Experts of a small language model.
Training: a variant of Muon for the experts, 719M tokens, 2741 steps.
Below are experts of layer 11 (counted from 0) of a mixture-of-experts language model. Rows are named router (the router's row for the expert), down (a neuron's output weights, with its number) and show model dimensions 0-255. Each number is 128 + 32 x the weight over its row's rms, rounded and kept within 0 to 255.
Before each expert's rows: "comes before" lists some tokens at least twice as common just after its tokens as in all text. This comes from a sample of Wikipedia text that the model never trained on. Tokens count by the router's weight.

# expert 4
comes before: " |", " (", " The", " |\n", "%", " In"
router [138 142  94  90  94  72 137 159 125  80  77 127 141 210 154 185  82 126 157 147 182 159 114 176  93 135 143 146 116 163 142 148  79 114 144  92 140 136  97  95 150 133 145 156  88 109 123 163 151 136 156  91 154 111 125 208  55  88 146 129 148  64 104 106 119 128 118 204 198 111 190 175 134 100 113 103 135 164 170 161 163 138 136 100  73 116 120 181  64 151 113  97 111 113 148  63 112 133 139 119 139 146 137 154 139 185 145 102 136 139 102 172 150 169 174 151 150  85 125 148 153 111  88  95 101 160 208 109 100 118  81 184 125 165 123  87 132 116 171 166 142 140 201 174 142 206  82 126 131 145 183 151  82 147 105 130 146  82 160 153 127  88 152  94 115 129 135 132 139 121 118 117 122 100 175 153 114 119  99 126 111 151 125 141  68  97 124 112 157  74 149 136 132 153 106 108  91 153 120  85 102  41 134 104 139  96  76 106 103 145 169  94 105 125 158  66 103 126 144 143  95 140 119 163 174 136 160 175 112  95 154 104 141 161 137 154  65 123 144 168 180 163 144 142 137  95 134 123 110 134 151 114  87  71 124  82]
down1 [117 162 155 112 136  61 124 151 151  93 158  65  93 145 102 176 106 122 171  78 138 110 139  96 138 110 143 178  91 126 156 171 126 124 157 125 177 167 130  68 149 116 113 114 156 143  94  92 122 166 113  76 168 143 163 143  74 101 140 103 130  74 178 126 138 124 103 206 111 146 111 129 144 100 151  90  90 197 113 121 144 159  57 102 110  82 160 144  88 114 126  88 121 189 138 112  93 167 165  96 139 104 135 148  77 114 156 164  73 114 154 173 168  92 101 130 152 132  78 215 157 165 156 116  86 143 154 132 110 152 130 249 116  87 148  85  90  91 140  87 155 137 132 157 131  73 172  72 149 107 125 165 145 110 110  95 132 112  76 172 175 122 126 121 121  90 140 132 130 139 137 123 164 112 210 103 129 149 160 152 141 120 117  99 132 135 150  87 166 146  81 154 140 132 135 127 108 113 110  90 118 103 146 102  90 113 153  91 177 137 176 159  80 139 152  80 153 114 136 161 150 104 150 178 148 144 103  27  92 179 119 117 135  88 129 160  70 152 141  73 124 158 161 125 154 125 134 125 163 119 190 122 101 108 125  92]
down2 [113 191  80 122 102 145 164 126 149 155 104  99 137 135  74  71  95 153 184  98  99 144 151  64 193  92 146 118 109 104 134  96 133 108  97 146 107 201 122 170 117 121 145 116 117 145 127 170 141 119 196  68 145 161 163  88 137   3 127 110 135 143 142 138 182  84  57  91 146 130 176 109 148 167 111 104 166 123 137  98 156 142 169  79 141 173  68 140 113 119 104 127 182 104 144 134 149 136 106 142 137 101 146 112 107 185 204 163 138 144 136  97  70  98 154 168 137 125  86 116 115 129 165 122 138 117 130 113 116  83 170  86 123 163  61 159 155 129 165 119 134  86 121 123 183 162 135 167 120 210 122  95  99  89 102 127 123 119 127  59 115 148 147 124 106 157 169  87 145 103 118  88  98 186  97 128 106 121 150  92 147 146 114 140 143  98 138 110 128 153  76  71 112 167 108 144 150 133 126 181 167  88 142 111 127 120 112 146 133 117  82 218 116 102 130 185  79 158 110 168 179 163  73 144 163 105 136  92 107 189 104 168 134 115 185  75 101  91 100 129 112 115 132 157 112 133 145 177 125 124 133 109 127 151 137 132]
down3 [147 142 134 180 134  98 166 143 119  95 197 143 149 122 131  94 182 200 168 135 121 153  83  68 115 102 144 192 115 107 158 100 136  64 143 101  55 104 120  83  79 155 131 129 174 143 168 145 112 155  74 126 102 104  66 163 138 144 189 169 117 114 156 129 160 139 143 130 116  58 111 134 125 177  99 162 161  88 157  99  97 140 141 123 212  95 141 122 210 147 164 166 167 140  49 164 129 138 168 125 146 129 180 113 168 151 118  74 149 164  91 132 140 127 130 134 105 123 134  91 115 135 206 121  93 143 125 123 123 153  79 118  87 164 145 126 155 115 152  98 106 127 177 146 142 125 153 104 132 163  96 161 106  83 124 171 155 167 122 126 133 122  91 121 109 117  98 116 146 122 165 145 150  96 196 151  98 104 121 121 122 109  96 141 162 152 131  70 197 146 169 152 152 155 112  92 110 118  79 116 103  91  99 172 146  78 159 180  50 151 140 134 136 151 105 142  81 119  93 105  98 138  61 133  87 152  71 103 144  90  44 102 120 113 110 151 100 143 152 131  83  84  97 170 149 148  84 136  89 111 157 138 155 136  73 123]
down4 [136 143  81 105 132 110  53 104 103 114 117 151 102  76  88 183 165 129 125 157 118 161 114 144 114 174  91 157 169 150 141 138 144 147 103 194  60 148 134 129 128  90 149 155 118 135  99  87 134 166 164 100 171 138 138 203 205  99 133 166  98 114 124 144 101 112 157 135 100 144 119 133 179 179 126 179 165  71 140 137  81 128 175 183 119 181 118  86 109 124  96  67 112 149 133 122 114 116 123  94 170 121 150  99 154 107 141 142 118 122 164  97 171 149 134 108  58 120  30 132 124 152 123 143 135  72 145  93 159 118 132 119 120 129 143 134 119 182 151 149 117 142 130  74 115 139 129 130 148 129 120 119 119 136 111 129 171 110 135 105 107 185 179 137 108 140 103 163 133  88  85 180 104 119  51 140 113 158 158 169 190 103  97 144 142  53 111 100 122 116 149 157 141 108 162 126 117  81 144 166 110 108 112 130  60  92 149 161 115  82 101 174 139 123 179 144 137 200  66  52  99 143  82  35  46  96 145 169 154 126 109 103 160 159 125 128 113 136 131 174 160 111 147 105 143 141 209 140 103  98 136  93 140 156 145 110]
down5 [103  96 149 135 109  78 111 115 156  82 128 116 111 117 139 127 160  63 136  86  66 102 143  79 102 112  93 170 140  75 110 123 100  88 133 195 151  99 134 103 134 103 160 123  96 151 150 120 159 122 109 145 176 158 134 135 153 156 111 108 101 125 115 102 110  99 128 154 160 172 161 112 114 152 138  76 183 127 119 156  71 108  74 128 164  78 147 155 184 121  95 139  87 157 153 100 118 125 171 156 133 115 102 127  94 134 167 134 149 142 117 165 122 113 112 143 153 128 181 149 115 107 105 144  93 163  46 192  90 211  88 145  78 142 192 119  96 112 145 124 160 113 162 123 105 110 231 110 135 107 132 142  97 104  84 172 139  97 132 125 126 109 130 140  80  73 153 167 142 202 112 123 137 100 169 124 102  92 117  94 115  81 179 122 131  86 126 173 115 194 175 157 137 140 152 164 156 118 188 102  72 160 107 133 128 106 160 108 145 111 132 104 114 160 143  73 159  95 175  79 143 122  63 151 145 103 183 140  86  96 154 136 103 157 116 158 115 144 124 169  14 155 121 121 142 183 150 170 100 201 132 126 147 176  97 111]
down6 [ 96 130 116 145 165 125 151 142  88 121  63 130 101 153 132 127 120 167 146 117  79  71  92 173 213  59 177 130 121 145 119 128 174 128 122 172 143 170 148  90 138  79 123 140 155 108 172 168 100  92 153 159 120  81 140 104  65 210 139 159 136 143 147  81 139 155 146 119 165 171 188 135 117 114 116 113 132  81 126  78 216 148 114 145 102 120 164 188 105 141  66 123  95 133 169 131 145 157 108  81 157 169 118 145 179  77 107 119 173 153 112 158  87  94 115 132 102 156 118 165 144 131 137 117 109 119  76 127 125 131 100 132 111 136 146 132 235 110  92 125 112 165 168  94 163 133 164 131 101 126 148 100 123  80  73 174 121 102 102 129 101  83  69 147 169 119 166 110  84 155 100  93 108 113 131 110 154  75  82 100 134 129 120 134 143 139  83 142 140 139  93 164 168 121 150  95 108 115  52 130 117 126 125 226 141 161 137 146 111 125 124  82 147 165 131 134 112 148 153  68 120 104 140 172 134 122 116 168 179 131 134 105 128 143 134 165  55 118 127 117 202  86 167 146 134  42 103  96 138 145  94 162  99 163 112 134]
down7 [129 133 106  83 119 142 197  46 182 119 120  95  74 121  80  82 125 134 147 153 162 135  87 156 115 101 124 133 115 128 142  87 130 109  85 145 136  57 147 142 146 162  72 124 125 138  86  90 110 121 127 167 113 117  95 111 181  87  84 109  63 161  65 107 137 188 128 173 123  70  58 168 119 165 189 187 107  79  97  84 118 128 141 148 151 140 209 155 116 196 129 117 143 143 115 152 180  86 185 161 139 160 138 137 147 131 172 135 124 164 107 169  98 130 116 150 110 132  68 114 107 131 183 156  95  90 135 157 129 171 128 151 142 188  96 161 112 105 170 129 141 142  83 172 125  95 133 182 116 149 156 175 150 111  61 156 122  98 102 188  78 144 136 145 127 136  86 173 134 170 129 186 182 105 179 134  84 145 174 202 107 141  84 154 107 136 138 104 148  86 116 164 135 108 132 120 123 136  90 129 126  85 123 146 115  94 137  88  96  92 157  99  95 142 124 160 123  76 118 125 171  91 119 152 180 131  97 157 150 135 114 130 188 153 153 106  63  79 127 111 139 136  96  92  94  70 130 103 142 119 160 105 158 144 132 110]
down8 [178 117 142 134 113 133  43  62  94 181  59 118 120 157 145 193  87  97  77 124 139 159 162 118  94  81 160 178 169 118 161 127 128  90 112 108 128 117 112 134 127  89 106  93 109 160 135 169 137 193 127 137 120 119 133 155 171 136  89 130 182 109 146 171 113 187 102 136 157 166  69  93 115 112 119 118 143 164 191 133 126  95 106 150 134 105 104 146 113 165 195 149 151 104 133  87 124 101 164 105 111 114 205 102  74 141 103  90 123 108  89 212 179 103 129 153 129 120 142 148 100 110  96  71 144 147 187 122 101 123 135 106  77  99 103 131 135 184 144 132 143 139 144 127 126 123 144 107 135 130 174 142 177  95 160 107 134  82 125 142 130 181 123 150  86 131 161 131 112 103 148 159 124 105  57 159 145 134 140 127 127 155 111  99 119  50 131 160 108 126  80 161 145  57  84 123  98 109 119 194 165 105 156 116 106 110 164 118  99 128 139 130 137 109 139 110 209 129 137  68 112 174  63  87  87 140 101 173  71 137 105 169 137 125 172 189 173  97 134 127 121 179 119 146 125 138 146  77  71 153  84 152 172  83 157 170]

# expert 1
comes before: "%", " |", " |\n", "°N", " km", ")"
router [123 157  67 122 108 142 107 147 112 133 139 107 138 176 181 168 141 137 155 104 101 153 115 184 109  85 143 141 148 180 171 130  96 153  72 139 146 145 120 131 134  86 140 114  57 101 101 133 170 104 152  68  94 138 179 176  86  46 176  94 145 112  70  97  99 169 115 134 143 143 157 186 143 102 119  84 119  74 154 124 144 117  89 158  84 101 121 137  60 149 115  47 128 133 143 136 131 134 108 100  81 136 164  70 113 159 146 177  73 165  81 128 121 174 169 140 160 117 173 115 203 136 175 141 126 132 176  89 135 191 115 134 133 163  74 143 121 117 156 126  81 116 169 223 150 138 135  99 113 133 129 162 104 127 129 117 140 101 147 113 164  97 173 126 143 127 122 108 169 136 114 140 153 169 128  80 169  89 100 119 133 133  86 149 161  77 133 147 114 152 144 177 147 121 135 131 113 161 131 104 101  82 100 168  95 101  31 118 117  83 127  91 147 181 140 126 134 150  76 125  97 169 183 157 159 141 134 169 123 151 144 108 230 124  99 146 106 114 161 164 155 125 166  83 117 109 117  93  57 106 144 104 115 104 155 110]
down1 [152 139 157  73 104 115 103 148 114 105 105 103 105 118 157  97 127 114 128  80 135 124 127 121 102 177 158 141 112 189 162 162 167 175  55 101 179 186 117 184 131 177  67 161 150 143 186  83 157 131 133 173 183  77 114 132 116  89 115  91 115 146 155 102 131 127 136 120 129  93  98 132 101 133 134 158 143  95 141 100 144 201 157 116 155  95 163 119  80  67 135 133 130 125 126 135 168  80 118 118 152 131 142 145  87 159 103 111  90 137 139 124 155 123 132 113 119 122 143  87 125 129 181  76 124 181  75 139  99  86 126 109 164 124  60 190 247 105 142  98 124 110 137 155 141 157  70 146  60 149  98 163 107 117 155 141 149 131 129 111 109 171 144 105 209 104 152 118  86 123 152 124 120 112 133 173 155  89 120 146  90 112 154 154 159 188  93 112 120 134 140 130 155 113 134 211  85 160 121 142  93 112  74 146 117 122 165 113 227 115  86 141 133  91 144 142 121 110 116  85  95 101 139 171 104 117 152  65 116 117 176 137 109 180 128 104 141 165 106 152  67  72 154 110  95 119  92 124 121 203 113 121 143 134 147  50]
down2 [140 151 172 149 133 113 161 124  73 144 109 176 156 119 138  88 115 180 107 123 122  61  58 123 106 188 149 107 122  63 168 114 144 114 133  95  90 114 139 118  85 117  92 141 139 178 141  78 111 114 147 117 128 158 100 105 130 128  74 131 135 131 207 164 154 105 122 104 101 150 130 135 115 134  63 144 131 126 187 127 116 105 119 138 159 149 173  81 174  84 158 170 158 103 105 130  79 149 124 168 176 150 110 164 121  76 146 100 171 128 137 163 106 122 140 164 113 162 119 138  55 166  73 166 102 118 163 110 114 137 134 117 107  83 116 135  69 135 123 113 173 135 119 133 112 114  92 136 114 137  62  80 132 131 194 124 130 186 152 147 191 219 137  61  58 220  97 144 133 138 110 126 102  83 128 154  54 139 134 158  91 173 173 123 138  80 123 153 121 125  97 147 124 124 125 129 157  68 137 162 190 103 110  85 122 123 143 155 108 100  98 157  82 169 172 122  85 124 108 121 127 120 109 144 142 107  81  91 182 126 100 120 174 129 159 112 133 130 113 115 149 141 103 169  78 219 149  94  52 138 134 184 131 153 148 147]
down3 [123 104 142 111 147 147 122 154 144 153 131 128 126 117 185 119 121 134 113 102 140 139 123 140 147 186 174 103 105 168  95 114 133  83  94 135 123 156 152 171 106 120 128  93 151 105 172 180 127 146 131 160 192 199 143 127 137 153 118 141 127 114 130  99 167 196 168 143 138 128 229 116  82  50  99 125  94  48  94 140 126 120 136 135  70 163 130 120 177 155  87 158 152 158 125 129  66 159 147 147 135 209 146 118 137 150  65  74 104 140 145 119 168 135 133 160 197 121 135 121  89  96  91 158 185 106 142  79  91 143  73  52  79 107  59  79 175 128 100  38 141 135 150 144 127 146 151 129 131 112 141 126  92 124 196 129 126 130 114  88 182 132 102 150 126 161 131  82  79 102 146 175 123  95 126 110 110  89  98 122 147 137  81 113 181 136 139 121 113 140 168 205 130 169 140 129 120 138 111 117 130 135 153 108  71 158 155 212 126 122  99 156 146 156 162  93  84 148 110 108 125  90 137  93 141 160 132 131 140 110  91 122 192 148 122 105 152 165  67  94 126 121  83  97 151  87 152  71 119 119  96 157 103  97  82 126]
down4 [188  68  89 120 141  88 115 151 110 133 128 168 111 160 111  84 122  97 110  74 144 166 128 141 157 131 128 151 128  85 115 135 110 137 116 135 166 128 142 115 150  79 150 125 138 108 105 161 142 125 164 142 126 135 177 161 144 123  63 138 139 188 168 141 163 122 103  94  84 124 111 121 102 168 120 114 143 172 141 130 165 118 146 115 176 117 162  81  87  38 153  89  67 185 162  85 136 159 132  97 119  95 146  79 124 122  77 129 142 143 169 137 151 151 102 129 131 128 180 180 133 120 168 137 113 106 117 144 145 154 159 200  49 121 158 164 136 127 104 128  88 177 154 124 132 138 184 129 146  76 152 161 131 129 149  66 123  93  90 155 113 113  89 108  88 122  87 145  52 191 188 189 139 116 177 164 116 122 102 127 141 138 119 157 170  86 120 130 118 135 116 124 121 159 144  98 130 121 114 192 102 112  75 125 136 112 157 130  80 106 105 123  67  49  95  75  58 157 135 111 133 108  48 134 195 174  63 142 153 180 120 121 105 109 161 112  81  95 151 181 141 159 140  70 169 137 138 158 145 119 147 132 213 160 102 105]
down5 [202 103 127 138 161  45 155 119 183 156  75  99  87 111 105 130 122  61 154 127 133 152 105  85  75 158 157 109 138 115 143 114 126 140 125 145 160 175 121 139 132 156 202 152 140 114 138 126 137 117  75 138 160 151 131  97 163 163 131 107  97 107 117 147 104  95 134 147  92 154 117 135  88 111 134 105 154 175 101 132  97 167 108 117 117  79  96  33 106  67 121 114 112 178 126 119 141 136 125  47 140  94 126 142 148 170  82 152 129 138 127 119 155 137 189 178 121  95 213 109 127  77  91 124 149 154  82  79 149 122 138 181 104 134 144 115 168 115 130 152 128 133 136 131 119 153  85  97 189 107 113 139  80  59 177 138  92 184 148 117 139  66 123  89 128 116 162 142 103 173 104 104 164 144 178  67  85 121 141 156 161 177 132 146 150 131 134  92 104 129 124 173 146 206 102 192 130 144 169  69 140 155 172  83 121 140 125 115  84  92 103 180 123 118 132 117 115 148 119 137 126 175 138 208  77 134 147 137 119 111 116 127 114 117 107  58 148 123 101 169 132  87 112 111  70 188 132 136 136 150 151 171 167 137 191  74]
down6 [ 60 111 166  90 107 143  94 112  99 124 106 121 177 109 147 146  71 128 133 144  70 125  79 167 120 102 132  49 139 151 144 106 176 163 181 115 113 189 181 140 200 131  88 120 124 114 106 149 114 144 131  95 140 136 117 135 174 151 128 142 126 105 155  78 124 112 169 157 121 152 176 125 148 155 126 155 136 175 129  93 148 146 177 148 172  90  79  73 166 130  66 134 142 133 202 111  86 155 124 115 171 126 137 103 143 143 131 162  54 115 137  99 125 100 165 177 133 159 149  88 166 166 131  87 116 140 132 134  98 123  59  99  88 119 132 118  73 151 106 139 175 139 119 123 103  96 147 130 123 157 120 157 141 126 119 114 161  54  92 137 202 110 151 118  73 127 113  81 121 137 136 109 161  81  95  71 145  81 106 130  72 166 191  79 154  37 151 151 117 120 142  90 104 175  95 146 168 109  99  78 101 129 152 128  82 124  89 194 130 100 156  93 109 136  92  56 160 186 170 106 157 109 169 142  99 138 153 132 128 147  68 133 144 115 135 151 119 128 133 110 126 170 101 149 176 148 146 148 206 108 116 199 116 126 126 165]
down7 [123 132 114 107 118 118 153 133 121 140 141 126  96 111 127 107  85 180 156  57 127 115 181 180 125 145 186 144 122 137  60  76 161 118  92 165  74 127 134 173 152 148  84 136 216 169  74 162 156 156 163 129  78 114 132 161 111 148 123 140  83  89 146 134 113 132 144 153 120 121 150 104 182 133 139 113 117  94 153 103 123 121 193 129 123  86  65 142 143 174 145 122 145  56  96 143  95  59 119 141 112  87 131  97  92  78  89 100  87 140 130 144 144 120 162  95 116 109 119 181 123 144  64 154 150 109 100  87 177 101 196 139 106 112  92 131 134  84 142  93 103  58 105 160 109 105 120 103  87 140  92 152 127 116 127 113 160 138  98 134 114 191 109  64 139 172 114 168 129 172 133  97 131 119  78 139 145 106 102 154 193  85 128 153 126 170 128  83 137 157 147 126 134 137 130 141 148 154 119  87 130 126 179 152 119 161 145 139 138 168 131 126 186  93 178 122 196 101 110 142 119 145 169 109 127 121 228 163 149 110 168 125 170 126 111 121 112 136 132  60 154 104  72 128  80 120 141 186 166 157 203  91 130 175  43 150]
down8 [ 68  76 144 145 188 100 134 184 126  69 156 170 112  85 143 113  94  95 101 137 146 129 164 100  95 107 137 152 151 137 116 141  53 137 145 116 158 134 133 135 121 202 132  99 108 132 127 104  78  98  83 129  89 149 173  83 141 131 158 135  94 100 135 118 127  91 130  92 133 146 106  89 120 131 120 132 182 165 136 153 143 207  87 158  84 121  72 123 132 100 149  91 133 130 160 116 210 189 112 155  90 140 115  67  97 167 158 147 102 131 166 126 165 102  61 152 126  84 240 118 151 132 149 132 112 114  97 119 118 145 132 177 158 116 113 135 146 117 147 113  97 106 122 129 110 102 123 111 142 159 119 117 119 140 171  56  97 148 141  83 104 152  94 176 202 109 155 178  96  70 130 129 113  80 140 161 196 140 227 100 120 122 145 101 142 128 130 148 157 135 134 109  85  99 165 120  59 146  73 153 113 128  71 161 143 100 108 116  99  82 146 145 105  98 139 123 148 122 109 117 161  75 174 138 164 168 125 155  90 114 124 172  74  97 144 136 146 132 166 115 193 106 124 112 179 106 141 211 169 141 113 125  79 156 155 147]

# expert 3
comes before: " The", " He", " In", " It", " This", " She"
router [105 145 127  78 136 163 120 125 204 102 168 135 115 159 175 123 134 170 129  67 172 147  96 153  71 129 167 148 133 130 129 192 122  93 128 103 148 102  69 108  81 165 108 183 120 132 164 140 167 157  93 107 163 115 154 114 120 127 190 165  97  91 110 134  89 142  69 135 113  78  98 102  64 129 142  98  82 171 151 113 119 112 151 151 107 202  73 147  68  96 131 110 177 188  66 125 133 167  86 148 134 117 153 103 119 123 109 109  95 129 144 184 118 132 116 160 121 151  95 173 105  64 207 106  64  90 159 126 172 144  94 120 152 178 124 132 148 162 123 155 137 137 106 101 148 195 149 169 173  98  91 118 126 148  86  92 155 132 137 188 165 136 106  94 136 131 112 129 129 136 139  45  98 175 132 118 189 105 151 132 166 132 144 125 101 116  85  91 171 135 106 123 130 125 104 107 140 119  64 139 116  66 117 149 111  96  89 130 135 171  93  92 142 118  83 140 138 136 185 110  93 144 160 145 128 130 159 140 107 149 162  77 114 112 166 147  45  87 117 121 174  86 158 157 107 175 132 179 109  98 180  67 164 135 147 137]
down1 [134  94 117 133  96 118 100 131 128 142 119 153  89 153 127 169  65 155 141  61 136 150 132 119 129 117  82 136 202 106 130 150 117 117 113 110 139 110  96 119 114 158  97 156 102 123 130 116 141 113 186 135 131  90 157 166 121 118 130 114 196 206  91 114  81 166 177 125 133 135 122 131  95  89 136 119 152  95  86 136  76 149 146 129 114 140 168 149 152  95  97 168 142  93 143  72 133 130 179 137 172 105 148 133 164 143 118 142  94 165 117 143 123 154 130 155  61 158  66 129  97 169 190 115 182 132  48 130  94  96 141 134 168 115 185  96  95 133 161  71 164 115 193  81 153  61 162 126 105 171   0 115  53 186 169  95  94 177  97  74 123 192 106 135  85  59 179 105 156 134  84 158 111 131 164 185 188 180  98 101 185  95 136 117 137 120 154 130  81 128 120 150 126 131 162 141 101 119 189  75 137 149 128 134  80 106 160  94 147 112 137 142 110 147 136 131 141  90 111 170 180 166 138 159 119 132  95 133 113 114 142 123 136 110 123 120 145 139 142 125 109 116 138 135 103 141 100 129 148 125 113 122 163  71  98 146]
down2 [142  66  81 199  92  78 161 110  97 102 113 113 105 213 110 125  96 173 123 136  93  79 171 113 140 159  65 122 165 127 173 134 123 154  99  58 160 136  99 127 186  65 145 149  66 129  49 150 117 113 111 162 158  84 118 104 108  81 112 127 160 138 140 203 138 135 136 189 133 161 123 109 116 136 117 104 137  73 120 102 116 116 183 148 124 121 161 147 154 116 182 138 128 114 140 127 145 155 178 121 162  88 149 180 127 131 206  95 131 115  75 139 209 157 127 147 128 183 114 104 193  90 137 192 174 141 149 162 120 106 155 157 123  63 129 134  86 100 146 177 113  84 154 150  83 128 137 109 150 128 132 133 172 158 110 129 118 170 120 118 155 121  68 101 146  79 127 119 140 151  81 122 107  83 217 175 124  94 110 102 127  84 138 148 110  79 138 129 102  83 119 120 136 136 132 144 112 140 159 184 175 108  89 146  92 122 105 147 109 129 104 142 131 152  95 193 103  94  90 148 174 111 116 161 143 135 103 112 141 132 145 196 160 148 107  61 104  78 183 138 122 129 131 101  88 142 150 138  82 133 101 131 144 120 113  71]
down3 [129 171 142 128 147 182  99 151 163 189 124 128 122 136 101 137 171 121  74 149 128  57 119 108 138 166 141 134 148 136 104 185 116 111 128 160 143 131 197 174 120 187 161 152  77 145  96 112  66  96 120 104 132 121 127 145 145 179 153 132 164 127 146 110 137 197 148 102 133 108  89 142 107  97 153  80 147 141 100 113  82 136 125 120 190 122 108 125 122 118 179 133 188 181 161  86 138 124  86 188 137 151  70  48 127 118 130  77 115 151 148 155 133 120 132 144  65 157 186 132 133 120  95 125 144 147 173 111 147 144  81  39 115 127 131 182 179 167 123  78 161 114 114 110 159 161 121 168 105 120 108 176 119 150 133 138  97 168  95  87 124 147 104 130  97 141 134 107 162 103  98 172 102 109  96 135 100 180  78  47 122  66 142  61  76 153  64 167 155 108 151  95  76 104 121 104 120 121 106 197 114 134  87 158  88 187 132 130 153  76  72 117  76 128 140 112 187 133 175 138 102 154 101 134 167 108 159 116 128 118 160 176  80 133 103  69 119 152 135 113 169 102 195 102 120 118  93 114 103 131  91 132 123 137 126 153]
down4 [133  73 159 129 103 135 108  75 165  78 204 103 187 126 170 172 200 117 147 119  48 162 169 117 123 128 126 153 169 142 125  80  74 124 194 122 163 117  87 139 149 144 121 126  96 136 113  64 130 144 102 168 154  82  75 111 148 140 131  88 179 133 218 155 170 155 142  81 149 102  54 100 148 132 138  77  72  88 160 145 121 139 152 121 154 170 143 123 167 103  70 137  94 113 185 174 109 173 156 168 142 126 155 187  69 173  83 142 131 164 120 140 137 148  80 170 143 108 136 123 162 106 175 115 138 155 146 178  95 110 118 133 155 129 174 137 102 127 115 114 145  90 161 167  87 137 105 116 119 130 111  96 123 128 148  97 101 106 132 137 104 147  94 142  64 100  90 126  91 119 171 104 122 103  83 167 168 131 103 121 133 114 150 138 175  89 114 106 102 116 117  61 136 105 184 173 146  77 207 131  81 151 140 128 128 147  51 161 165  87 109 157 125 148 169  89 132 124  67 141 139 114 153 108 144 132  96 100 128 128 142  87 149  76 132 138 131 148  58 101 124 131 134 105  80 151 148 164 140 146 119 107 113 162  59 134]
down5 [119 103  89  73 140 116 175 114 109 136 188 156 119 137 136 121 133 174  92 163 154  51 173 175 179 143 175 130 149  69 155 125 116 154 127  93 178  96  90  67 157  88 112 169 158  87 105 132 144 167 121 110 141  78 141 142 105 128  82 179 109 155 192 128  91 126 120 140  79 144 151 118 127 149 177 121 126 132 127 137 147 116 147 163  55 124 108 149  86 117  27 153 120 116 100 165 134 168  98 128  89  98 134 158 117 142 123  80 135 106 109 180 151  96 141 135 133 189 156 104 158 154 152 128 104 142 104 113 160  61 140 145 137 148 153  71  69 126 155 131 143 148 114 152 135 126 119 127  76 150 139 111 125  97  86 133 143 161 128 133 148 118 123  94 163  60  97 128 128 202 124 120 166  64 139  96 125  98 125  63 179 134 110 156 164  98 160 104 162  79 105 200 182 153 129  95 119 179 157 178 151 152  75 154 141 101  84 158 111 102  72 145 137  90 139 155  52 127 163 120 100 105 103 146  77 114 123 112 135 176 138  89 130 148  27 128 121 154 126 148 113 137 142 160 149 136 153 155 160 158  73 152 145 172  79 179]
down6 [117 154 134 119 174 102 105 140 100  94  99 135 128 194  61 111 114 156 135 179 161 142  95  48  73 164 140  70 142 153 166 130 144  82 150 167 157  97 150 177 169 143 152 168  73 110 169  85 106 136 124 127 155 149 133 109 136 130 139 146  87 108 164 146 119  66 117 193 145 118 119 186  80  99  97 150 107 118 137 119  85 126 113 138 125 108 122 146 123 125 131 160 109 119 207 164 150  74  72 123 161 138 123 159 104 102 104 126  80 142 105 155 116  88 138  69 116 103 182 144 181 148 196 122  63 146 139 148 137 103 158 145 120 174 118 115 103  99  28 107 149 129 139 120 158 125 120 171  85  76 131  80  96 143  77 179 136  56 139 114 116 147  85 111  58 168 130 168  72 110 157 124 123 129 134 112 160  67 127 152 108 200 133 142 141 107 192 100 196 127 146 112  80 198 127 111 134 129 147 109  72 126 101  98 144 147 174  83 119 143 177 120 156 110 127 141 111 215 138 135 104 142 126 172 187 166 151 129 115 127  85 145 113 141 115 126 154 142 109 169  98 161 107 134 125  68 163 140  76 110 126 115  97 137 135 126]
down7 [125 121  65 121 110 139 156  66 164 100 184 142 191 154 119  90  86 159 145 104 123 103 142 129 146 123 136 127 140  83 123 145 125 112 150 132 141 144  65 121 141 165 122 132  99 146 139 194 114 120 170 100 170 112 162 160 112 159  90  94  92 154 171 111 139 114 102 173 130 142 108 142 111 119 141 152 105 122 146 131 139 144 152 144 164 149 108 165 192  90 112  76 138 154  84 164 104 111  52  92  72 207 106 170 149 143  82  65 184 101 133 128  81 187 111 184 143  97 148 165 148  89  97 114  82  95 159 124 136 147 144 211 129 185 125  79  88 117  95 124 139 113 165 140 126  68 112  73 120 117 136 131 174 184  64 164 161  68 138 138  76 110 128 110 138 112 172 121 188 114 133 155 141 120 151 142 172  69 107 153  84 176 147 152 128 131 142 110 126 165 110 119 182 131 162  86 128 155 173  85 136  75 139 163 152  88 115 120 118 137 121  81 126 113  87 151 123 105 102 114  88 136 110 106 132 132 112 141  93 168 177 104 135 104 106 175 166 143  81 118  40  91 112 222 113 122 174 148 123 124 109 173  82 106 180 110]
down8 [ 81 166 143 176 157 104 126 129 155 154  74 108 127 195 128 137 137 145  98 117 120  92 105 151 139 195 125  74 141 109 184 143 145  98 142 147 156  84 203  97 151 174 135 105 143 116 149 159 161 112 102 181 122 109 103 112 107 139 168 156 110  85 165 105 129 116  99 143  96  86 153 146 162  95 131 135 152  48 120 155 159 149 161 157  67  99 158 126 117 129 107 178 155 186 128  83 139 128 158 160  93 130  96  78 145 140  78  98 145 157 141  98  88 112 159 146 139 118 118 153 156 111  87 131 133 139 127 103 153 114 171  82  55 135  92 169 205 101 176  88 133 156 101 149  92 173  90 125 188 109 163 114 117  96 103 100 107 149 139 112 128 158  73 106 147 134  81 102  98 139 156 114  75 197  92  88  60 130 104 108 162 201 147 169  95 172 151 158 100  80 136 183 157  73  87 105 152 138 122 123  52 114  80 139 124  99 122 167 138 125  87 151 136  87 105 115 130  98 121 173  94 137 152  75 123 140 162 171 154  86 178 173  78 190 138 129 186 141 153 136 110  74 119  95 175  89 125 126 152 106  95 109 160 132 143 136]